python train.py --d_model=320 --routed_scale=1.0 --lr_router=0.00057 --lr=0.000343
Below are experts of layer 7 (counted from 0) of a mixture-of-experts language model. Rows are named router (the router's row for the expert), up (a neuron's input weights, with its number) and show model dimensions 0-159. Each number is 500 + 50 x the weight over its row's rms, rounded and kept within 0 to 999. Numbers have three digits each.
After each expert's rows: a language model's description of what the expert responds to. This comes from a sample of Wikipedia text that the model never trained on.

# expert 60
router:508615533607467593527489543539561498500600503414529521412491463480521518492567468492457546549459487508522451498556487545487529507394428438521513539630502500455539521504605467591493593480405435476450474487498481413503498478517399553550538523439491530453517519418403528524485445455520451507529492424550527489446526444441508505612474454472508448473593535561579469534511495458547370502484490517451513518561491445463496435490567520508497449503500521481409542470448557568492433461523359
up1:537487549558514489473430552473457508473371357547549492465457586469471515443551505501512493541499539521534462478430519511458406539488636552500542502501517447619453510433509568506520491520534517460544613531524524500451489505564500562565524564523555540564569466487470458490356523503620498403460461521522509509508519471445484520437416400524466557496431565614427547436517490489492560481510542468454522382485536480525518553421498547434536441522435460499463412437584458463515583529479551
It responds to: Verb and abstract stems. Stems of verbs and abstract words after to, was, be, such as enti-ce, accommod-ating, ev-ic-t, plus however, them, later.

# expert 4
router:504436518457458540523489395503523448568554538543455405506527488572518478459520469567532522460559399532500527476513572481554546513474472498500493491494417513574459592478540491600530502498512521503528542516465519460510437496535496567503486556441433507498473474414405412471406579448472582508443516533539550503415492471503388532358566447520446506554551498506526497493521540546501402540523584513469547498488496539485459417542532519511476503478477531485478564538606482473475520416503476
up0:437512533347537433562618531479576539484532482534442459564526528460442493547465452451613458525456501493470444476567513472557512586494538417580460560489541467588532535453446503514579530428499512470390447503457412472540466575567487601424492498539488475400498527503542481511544381456550503527654538498460502431482507498572518512487469484491530530502477511629470486536489568571545431467588524455590572558465568519453423474457490489475498563496462552441489503499540439404545455489547472
It responds to: Th/end word pieces. Word-initial or inner fragments like th, Th, end, dep, ath, ond, as in 19th, thence, Merthyr, plus month-name and day pieces.

# expert 23
router:455436508495469410573531522425555593519474434398475568377383534529501486485501485555577418406434511505467462556545506478552410546538490480496503520449461479447567537531539487459488516457461449566581477448519467533593480382479538494390447544494524540430482409546542594450589532551476455490529505458547558470475584544387531522459437456422515513455477569552523458449579504545523498479481414461460476400560554476525497490512532480564559525424461377388479554529496499611430527508470465
up1:479439446537516480537487475441534511531511475573534484510487576507502500415505519446489464509456433451483561565480515537454531450440448478525517567591593534487507530502518526467470562478530524545492571503475543506544501499472481503392450456510539454431585491565566576484519317483540519409509488562505474552425493538509575485477583545527460528519415517511552490450549514511569472508428459561456520388540496436367494433515540472511550463475517481510471516496563540466528425544456475
It responds to: Capital initials in abbreviations. Capital letters or letter pairs starting abbreviations and codes, above all U in U.S., plus O, D, NA in OPEC, NA, INDY.

# expert 57
router:480562541501537472493526568546422466499460577422406463471532460453419499508474531539541552487443481378506546452490454377505453463467469490539444510495499454520532534482505509405484603447523570509561478501563476453497444502514524514562497404545524545494435545557535534552490494539548622423456491531476561530516472536415507461521578498479423570512459528467472521479437479498514547492500656486499467472522509517491567477465494499513562450530408475466520522516508600549464495569480581
up0:529515453488454465505498525513491491478504470539471395538475482611604552518567507392523504417547495468525474633460518485447576512490579420474537511488456532469515509534554513469473508477497494437511512443586488421568454457484387533524589504539518510535557529511553527455542436450458558500472451480581547524478486499546445401502488629588583492541548521519564554585631514514509582631543449433483548546564567474535475491440623524520556558456522437485500524529470508543537453492493449
It responds to: Slashes and separators. Slashes and separators inside table cells and lists, such as N/a, +/–, doubles pairs, semicolon-separated genres, plus some articles after prepositions.

# expert 11
router:430558486445540473552588477420602575539476432507483439506513460452491473504559485537603540510449561542465493559540398424415477467586588560472508517492524450484533542513458494546532547535495476532467514527483510492364447455542473528427570451426465567459530429551535530490478536539552474497410546502499477564570563479500503455471483464548507497425495421515469526540496470586546588639519460482565487558463539537490498526543508443472502587467476544552519502507490514559393455537473459
up0:514484522467418561477554536474541514484535555537476463591491487512494483631507381526550454426536456507474421522523438467478475531515414468526591487453500529477563549567511544510563442538410514542395505445461420539515536505514553545497466446429512506535459561572459436575470494500472450541504520482505543403469488521443474450503499533518526443416623624435395542512527542438495503495547454556470539511556596502538597490459524527451495455527537462511460527553494557559568594586478510
It responds to: Ordinals and determiner adjectives. Adjectives right after the, a or his, chiefly ordinals and quantifiers like first, second, same, each, final, often before round or season.

# expert 28
router:473601500522505422517542477439597533459497527436486528546505452471500490507457483467618510472559467460597559478518577503510415514535500494475525598562524528387544569468532467485489472446538501565540419503538504566500479518520444482608562501567485628503397482485516563457538563480617555436454513518394436572472558434421552515514590564553550510527479561422509502414559428476569501538496502524461480515446468564489516631518430498448468472555455524487520485461566471473463538412491493
up1:487590459565537534581521450435490462487531466489445513486458386519548498517510553529449561527459524518525575424531554463559550570501525486545541447517519543496499492523474534493513446474463522416498490413425443568523412550519458497439583486539438575514493506477463509481542557513506545510536350613526398584477558604463496553476461527577586464550449505466603535515542430475533502587477416538439511539431498467433458524550490525430504517555493476471474479554469509475465476421533443
It responds to: Non-Latin bytes, LaTeX. Raw byte pieces of Thai, Chinese, cuneiform and other non-Latin scripts, plus LaTeX backslashes as in \frac and \mathrm.

# expert 21
router:511551447536498481456501398435603436476492565501532557480434471440489552471444457489536436464466502434540692440523583557543500607487477380535472584485525464482590476479581552493415427466501456588589489561435476540546514529439498595509525529494448524437420506509439532469563428483497525413475498514410523515408516526468513407508558503536468611503500468497549456431518419564540566471426486496391527480498492513484604534635466519570469468491488486449410497528552484496465484487510517
up1:498495533490483574447528484503539435502529454490453415509580521499493549545524529498552557494562579428411531483461530426495589483503462481551513515660489422454485487423452503500529468501483552470508507474537476481488407503542483505506526512523492526431499632480512563527564517577500610436510543509547557537631532603506455436505501517516444538529538533519582470517450523539437481419400474463425490524473538470535532478419505500550521472515543482496480590578500592547492342497500523
It responds to: Opening parentheses, byte pieces. Opening parentheses before acronyms like (NBA) and (CBA), plus raw byte pieces of non-Latin or accented characters and some table pipes.

# expert 25
router:474453567441540487450541522548506463559524519514450551497472398562368438435495546526603507542508490464514537529466410450437590557485382509425575590491511529452481526612509515534470515527391471491419382474477440496511428514534517526479515493521533519469477531423590510434416447501522439446430512602523452501547523492513434524440554566512480581470469562463540559441542469495509576483508529474497512555515527435422577464580447502395427526593484493574533562532491440432421504538571572
up28:439505466456620503502610428461602502521477566540610643529522480502495492558488525471509572476460562622411588445537607532543471575430569509533446504493501530486518577413462534411537466573443433441627526378427511503538523516506577493471456547419542533460528519533459527468549490417440566469539544543573504490452476516632424486430511523533503484508509530481452469534449482484523397477498505547512488607459412490455440486502480549511508528481431524592440511447533498495532476513344503
It responds to: Numbers before units. Complete numbers in tables and measurements, often right before a unit or pipe, as in 768 m, 5 ft 11 in, 300.

# expert 46
router:481389476427523499515501398501530492529588528507366498485426567522470551463469551536458581440473490511553502516491530474534499479503416544550545423460388450526479565449557551481524482476457502583523487479560559505535518513534400464512523587496512524432516520347598553441494453521573575498503504519540606497473567491528540483546435558532498570482489527540572521516528537508500469516537442484468473424538506525531429495528534516507516435536522607459550541407525505541507502471448448
up1:485463478444517514566514603456519430549536520520534574568536465451461486575428609625582567461499546447603436503488552562556540481503519488549522454507557492539516540463523436499527500465449497552469579576584478490484590505489398543476538493446474496541498433533507428442445467471523427514339559477537447498442493490443550569505569533495459494499441542517471512541472517463584477502401441520450556479487491486435492572501359591495472578478627509494481529485405426507431505501490476
It responds to: Name-initial capitals. Capitalized first pieces of proper names of clubs, people and places, often in sports tables and lists, such as Sam, Av, Sp, Lev.

# expert 33
router:453576582555440557526512572481560534487595493472552449504581531555482470472477536523405461472513485494541511545529494564550521491436423519460639468516474453469485509468521513538475503382510469459486556550521485412494484501453444549449487564532484541579523548431512447433529471433489613463509465552510467501535526510557472444502451520413535485482558514474507532519467512535534502473489486541496476546525432549529440445512411498504572538442546463451473575473410635417468440511531457
up0:416466503398471519495543548561527553574505540549463517399460426569443455452501429383425450489503483411369475437468489496439473482486535591563482556556571499604477496518475441514393472534606459532461470474553480546454564472443449450493494440551479571456464444591467472446442500481511480546452517527500450389559478589493577615533494484508528483604471501513461522478552474529502504518597443504508469451468532520480561498532479476450491471577423538520459471591551441487520465512531487
It responds to: Word-initial noun pieces. First pieces of nouns split into several tokens after the/a/his, such as dec(ree), after(math), year, season, period.

# expert 7
router:531475494490485541507548516575507414398471527539478489584490488518533453421464586438462525514606440512419493497382522505611426545551512478395468517543524447425452556452472580531523490530490538497375557492541447548534509509531546616521494464487634513478500482500526352465587449540403484536501516531434556487502444457510530381498426564494447525474438502441464485447490490507442513410411517452430542440476525487481549528393455494509439532499556498527503468539476475673477482496481508
up1:524531577545435517475617490520522447502609538504467544393442516508449605439481441442484560575454543482513506470519524466606502507420569530521566489466503480470460560488502535525570453506480526563555454496481516528492586526521507478580535421467519408489489514463459452600453510485481415533523614505499545491530436547373403508491502406402564472529498594526559522563510486386456413428593499526512509499583599492515518494482478475434490437430511480497586557535513484508498494489460503
It responds to: Sports tables and bios. Pipe separators in sports schedule and results tables, plus of and at in athlete bios, as in University of Texas, Hall of Fame.

# expert 29
router:595544516377476435400536573636506522589504502485564496626458478472483484553508525423520496488496494506488483541407386412480548545524465409501505521392501480572463333542491530495371452469567448512456503520533470549452492648509482541468498593467542550548464582497562563588528560499536407559487537520523527503527443446417355463448417463434404445454506583509512503472498543507431466527530504545523548525564561554462403492541430515490546590520584450475459559480505409463566520469457503
up0:538527515498467484551458548450558523545427375556468541515474453397496532428438516546382474500561462419422464460486398501510517484492465603579550477433581514524481515373503513528510494499529471520451514498380440524513531450450527583510522507447524496499497529492464477470435590521541427472503435562503575492419423529521550525464486550496525491523507551485411543449556507507473514453440518486539552481588494560544562514396387500480549340418542550504545440503433483464450502561554537
It responds to: Census and election statistics. Function words and table pipes in demographic and election passages, especially "the" in "% of the population", plus population, Census, Republican, votes.

# expert 51
router:453528406579514486515427453447491465566484490496424562595486453488487549516403550468485517496523605488431531435509531486471439525463445575511547449508484350495470495522396403572481517498455504471572526571418508433492578523505522529548500465490491516574451507485432589440536529580493519471519450550358427555476476565495485430473463514436441516572517501536437525396444473587490505539402492402546468367579444549479511489452434521568526537496505457592425521507566502540487518506575496
up0:479464528531590525506458457479522484506506454492573464592546561471453575464544567487406537366479478509482440453498487468483421457604460553525490528464514582470531513471415461462562492474455494468495471581577509552423543461457528530587493470455471505470551473519521547464541504524415537556489474632484428405444508594519410495491476502527547499526530604444481461564476591511504501581605454483480540551510461559454489533445536576443530496512557439494500521506482418487523445440520498
It responds to: Colons before numbers. Colons, degree and minute signs and other punctuation just before numbers in infoboxes and coordinates, such as Height:, Born:, 19°48′.

# expert 19
router:574461536465498522460524473490496489491465419578533500494566441526479501466469517470508462515449438525501573496439439477487532446525542541546584554548500511602498506508448565510615492536534480485488502495528422522415508452476565481508599495502409450502446482524522487529474474527571531480440482491393466455452505516588486511434497497573505489506474508512539507549534523414537608452523451570500462540395501539554438556481528486527562445536524468501447500509498470431396464445572439
up1:449471497513529500569572538526546545523485492471498455449577514518527476468522465504671428490502542471448482481489476463489449513501530461594453465474491563596493510489601511399451545574545454506582522494463406502499524497445636491490495553478504563479450621563430543550486447592546499409477550491470446518502504515498573553454491430546497583546446536468490543456461555462521519506558548572550521557444539496520510559582464386510532471485439453484502491445404474472486463439473556
It responds to: Sentence subjects. Subject pronouns and the last piece of a subject noun or name just before a verb, as in they, she, The report, DiCaprio.

# expert 3
router:533511451453502614448530468459537546486491460492514497492497517533473557411536480606496560503419484517462531564458437489493537431556522518441531558563545522573523498443483446448605566470524443529409495587427523546460430489524445538538494563500462479342505531400457497484526402506537490435511540486588442606483493482482555486480474549619606460495461536515546500441484460492467503411499553479400459560483440531542458522545521468573526516542519484521511481516512583611577500391469504
up1:544451501527514526503454475514493500481465460623483530555469436500576476464471490481534461551418461500460466513448472517485453442500456517574520469457427512506561568444546550484471556539510473411594579542605532438447402550488581488527516559590536489354501477462511433460488495462423519534452496408404513569491526532473530489433464516493512491467449449412548527471493512535465528477481519414452571463499493390552458430429438519472441439541516516514472467468481437474439539560428504
It responds to: Participles before prepositions. Past participles and verbs after is/was/were that take a following preposition, such as based on, located in, used as, served.

# expert 55
router:402504566516424477537523468577495530526446515476511452551541468546442539397492494497555486557510543476418590475505442512436515504529416566520462576479517610530567459460502460445540563487434504466535531493536471527547512490496473493520537489552481527472599495425574522429518477546552488482452516474571524459481526490538455535465502478504476515443492440511526643500561493516563518478606554462460540560513572492448424521458381535462490509598497468468478617472422511564483510450468579
up0:465486464437531500519563358496471538427481550489516415495447599466568496491419488516495554448501557478560537551518522463537440471538475538504512534398504473495514476527465423549488542468564543480500518585449491518502510574506519542461425542553500447532619550524575517552523419580456506462541539420507548517567513399516469499526393445437393538503535394589481558348534453582469461469460564506515468450474482517406430478462528579534553548398394523436481524470434484459467504575550438
It responds to: Quantifiers and numerals. Quantifier and number words before nouns, as in one of the most, two organizations, several, many, these.

# expert 58
router:498510562477503537480489585566536545493455471580435634434505479585465556472460479587462600470451451472495472442556562444526460499459556402446504553448526487523483575438528542467517519481517613470481442560525457551459490447499550598507489398570560512462453517497465456445443564482445526464597497502506562652595506487467463402578387516454416556515427488554430495515486407400452408483404487473444478539519474554417523504419490396472548389480500543522554487489548484524487562576441564
up0:485512473626541457470457523439456517563492425498516562483501496523513492528444525514437558424551475498575560441514548480529525477564523496502576492476562483444476556426607518534476483453462513520487476550486529489434624575416500563488525512489561534523417510470482517546539526470458464530445557490406399519541541498487426536517458450527538590482441510593510518460536544547486498523411511527414472585412408582463488584404463559502583535482479465482477467475504466457531466517510535
It responds to: Separators in stats. Slash, pipe and arrow separators in career stat lists, coordinates and tables, such as club / apps / (goals), plus LaTeX superscript braces.

# expert 34
router:478563550591418563489524507409527547561509410538503513531518448516534597465453474584542579556448502478391500486414406399439442518526517530479401548472510505496476437444448476471525520471623436410448481508510432395463474470487506470597473455577489438520593516479562498450491504499459534501561472494567472623433486503409515461613460489577563544524483536506506491401452438610458479496444489583523536495506542490526520529543494405558479476447450433570476431557482546496389459471443525
up1:617439467552442521517457418533442403534492464471489475474508582576411589474551480559498523588422466457476558444485528472505469513508589473473514476462424457588507435525587511457572520548526471476450459575504493465544424469479454558642525350585539497563476552492519467549451376522502503461523529447509413475557540452519509519511448492526426543520417477503572519532586510453503486490563461460443567438403417485505526412462448487464465512467515478427432462471492552504484394497484531
It responds to: Predicate verbs. Main verbs and their objects' lead words after a subject or auxiliary, such as took, received, led, won, contributed, sought.